Experts of a small language model: 64 experts in each of 12 layers.
Below are experts of layer 7 (counted from 0) of a mixture-of-experts language model. Rows are named router (the router's row for the expert), up (a neuron's input weights, with its number) and show model dimensions 64-127. Each number is 500 + 25 x the weight over its row's rms, rounded and kept within 0 to 999. Numbers have three digits each.
After each expert's rows: a language model's description of what the expert responds to. This comes from a sample of Wikipedia text that the model never trained on.

# expert 62
router:513551467509489511448539471525475489536508462519491492505515476532482517479490523518493540493471519480532565455517492499457480455472449475517520542471506490502496489470464508522493500504482549
up0:494464519574538491524460465530504497482519517500512539523505559494476485516476506484551522552499491504488502490520519497550469494480509512426502528514511491512502505495504518489471526521512490
It responds to: Final letters and decade digits. Single letters ending names or words, such as Fam-e, Ater-e, Ze-e, and the 9 in years like 1989, 1997.

# expert 20
router:486482488496490536473539501526482529523531470534479468528527482530466535492488535522483531483521531475516527502470501478479514470481471474535522518470539498465483515463499488531515495539533532
up0:513507533475545478525465517476498474498436498496521500499490533488520460486540485500510470491505501504535468529541481518543504525486511519459490491510451478526476495537508530483494530497489472
It responds to: Digits in numbers and dates. Single digits inside years, vote counts and table figures, such as 1-9-42, 196-8, plus scattered prose words like arch, earned.

# expert 27
router:462480489493489535471539501528481532522531473535476472529527482525466535488484532521479531483525531473514525500472501476478515470481470473533520515470536490469482514467496488530513495537529532
up0:511471515514507466513466510495507504493497513503503498497500503490547486514523502519502457503465492498535502528521549496457486531498501539453451451507488508488544501473455521492485521508527498
It responds to: Function words, code symbols. Function words and punctuation mid-sentence (the, which, that, by, semicolons), plus brackets in code and chemical strings; reliable on role nouns like teacher, writer.

# expert 19
router:476477487495492534473538500529482534522531471539477467529529483530469534491487531526483531483525534473515525500471499475479515469484471474534517517470537494469482516470499488531512497537530531
up3:525489520511503474511463489509511456499485551471535491468519507472509501509486477473485540513474448502545497459487503477502504496494492551508505481516456535525501492527524517496486554494468456
It responds to: Digits and function words. Digits within episode numbers, scores, money and ISBNs in tables, such as episode 16 or 30–21, plus running-text words like the, an, help.

# expert 31
router:493483492518510548481508483503482512490526491544509490505525467501476503498470534520515498517496559496476508489478499472491456462482487479539568501500530482481513527465424500517501495496524538
up0:519457529509522470490479514493480510465525503493547519442450449531502552507517475443508508529516482519529491519505476559517461509539532516502509499516460489478495497496506544496503501482535488
It responds to: Infobox field labels. Labels and their colons in infobox-style lists, such as Years active:, Released, Recorded, Length, Label, Coordinates, plus table column separators.

# expert 2
router:464432497481539531481515515488487492500495482466495478509529518536442508497487484500491531497568506501549550484462508479473505500536514492510519519481541516519480535475515495520503506523520546
up0:501477497558480484506474531519500455507458549504511506515530521511494476503476443493512473510545468483515503489507516511507469524558529571464509505475509533529507531481509496481476471474518461
It responds to: Plural suffix endings. Word-final plural s and plural-noun endings like -es, -ers, -ities, plus following commas, e.g. couples, dates, cities.

# expert 16
router:453481488494489531474538501531481529521530473535478469529529481528471536486485533522480530483523533472515524500469498478479513469480471473534517514470538485468486513467494486528511492537531531
up0:511484524493530467500455512516519509476478535503470507474492522469557489528520526496500459541499496515530479498516526509538492493521503506433430493500488513512506471502508561496488485490491484
It responds to: Closing brackets, units, scripts. Closing parentheses after measurements, sentence periods, unit abbreviations like km and ft, table headers, and Thai or Khmer characters.

# expert 8
router:518475491465458534459536512505503498520502454485462470515506511508469516476517531520446575524531486523509525481464499506458499482532490502489501491472505428485504538466532492492483492523532500
up0:502490497498484508509520493447507551466494561435483518478509547515542531477481505499506484468470484483515494477508486498498522521523474503488457464500498541507570467497483507493497529484499504
It responds to: Clause-joining conjunctions. Commas, and, or, but and semicolons that join clauses or list items in prose, e.g. "visited India and", "hot, muggy".

# expert 50
router:507482451502532535506531485529488505507516465503503480496524483491475512513485483464502512462491521523551485462441520510507483500508482499503520491480527425465459519500466474532496504528479518
up33:498519504503511505511517524485511491508534563461501526488479488515478484448525493496498474501521438455459514477486450493519522525522512510444493508487508501488499489488493465483501520477498456
It responds to: Verb and participle endings. Past-participle and verb suffixes such as ed, ated, ing, ly, often after was or were, such as debunk-ed, excav-ated.

# expert 57
router:464480485494491534472537501529483532521531472534477469528529483526467535490486533524481530483522532473515525500468500477480511470481471473534520514470538489469481514467497488530515495537532532
up0:504526495514529486523477498473468488467524522482519526478509533481486479483517489446486481538468493510509498505507484477542514503514544501473483506520497506544481467499532525455475500514502465
It responds to: Closing parts after numbers. Closing parentheses after figures, plural or past endings (Companies, gathered), degree and minute symbols, and punctuation ending list items in tables.

# expert 56
router:477465481480481540489525501535437552527519482524497472537502501512506535478523527488532470468529474515520535497496475480514502497482496506526503525494497456464500494484521487482488497497479506
up0:519509526468526483501499526458479513507471462482542482501457514470516532476464499518485461542496486473501499485491477482529512517485507514482482524525506518504567502533511568502495540463484491
It responds to: Possessed nouns after determiners. Nouns and plural s following the, his or her, mostly about people, such as wife, husband, death, career, time.

# expert 14
router:468480487497487535474537503530482532521530472535478470528527481529465535486487532524484531484522535473514526499471501478480514469481471474536519516471537489469484515466498487531513494536531533
up0:560475490510519503504506511462512464509468513472530521476498511507542516467525474525509514497444513502446471492510472443489486515488517474487509469485495509505483517508543449508498531464501460
It responds to: Table cells and function words. Pipe separators and digits in election and results tables, plus scattered function words in prose such as the, a, will, As.

# expert 12
router:489463481466456529500483485530491534510546486479490479473543515543469508510503521533518543482486510478523521488488491469477518484505470499525531510453505527472491533481497502521533483527518544
up0:505474517497529496506473490504499492498498503500541511484493512490473455561536473527493522484490504480486501484504520499511507511479501486485529476495498504474562505512477492460515509520486501
It responds to: Latinate word fragments. Middle and ending syllable pieces of longer words, such as App-al-achian, alge-bra, Constitu-ent, invit-ation, plus sentence-initial The or In.

# expert 3
router:470499475496460514468498470500515490521507494511539464496534491545490511504483562490504525507518514505525545550485478507494514473521478518504510525476513531483469509511520548508527515540478496
up0:498507464514462491518514490467478480494421508508512512496498520533494489484477448500528497511526494490536499476527488513530541539519530557498503482504491453514499495549496467480522498519504511
It responds to: Name-ending syllables, line breaks. Final syllables of proper names such as Day-ton, To-ron-to, Abad-an, -land, -lan, -don, and also paragraph line breaks.

# expert 40
router:508480533517461517492554503524471514494519492531512464491503469540486538456500514527479510432507523472504541524479521469484511478479475480518494502476522558479505475459491520525503465524520489
up0:473497546531502499484486547498488409510479487495505532520538476517475483523454490503535529489478509538478502517479466506546478527472501529459488498508473515481459515501456521497509512472501500
It responds to: Mid-word pieces in names. Letter fragments inside taxonomic Latin names and foreign proper names, such as -is, -en, -ion, plus colons and periods in species infobox fields.

# expert 45
router:469539535507535530514524480545514530502498462473479479482504486481478516528447536479520495495508492456523507483470475461480511475510489527544526488524532526507470513473503477504518476508552523
up3:507467506523487473457478507500502493520521509539541522474523464506513503529494499511494474507515515553488529532520538495468455494507486492474485463479493508486508474491506507480542489469506456
It responds to: Section headings, line starts. Line breaks, == heading markers and the first heading word, e.g. Early life, Critical reception, plus opening parentheses and quotes.

# expert 51
router:465475489492491531474539498529482534522530472535477467529527482527468535490485533525483530481526534472516523502471497478478519469479471474532517514471537492469482513468495489531515495536530529
up0:501483470540444475530472468530533510514498519451540539441503492487523477498527508433499506466478506545534506514548470525451485515543507511504510457511494473504495473542496498449501507486494490
It responds to: Numbers and math markup. Digits and symbols inside numbers, dates, coordinates and LaTeX tables, such as 1785, 6 October, ^{, plus question words like what, how.

# expert 7
router:464446473449534548500492533526487499543503475533497450488507502519494512503517526555550493465493517484530533524494491481492417474502480504533521502489499487491477522511517501544489514522545469
up0:494504520532503490496482470491520456487495509500449500484545513474499463550498480499436479483473521508458500507450454450494503504510538473497535521554480502509511497506528533470499548512507503
It responds to: Prepositions after content words. Prepositions right after a noun or verb that governs them, such as of, in, to, on, into, against.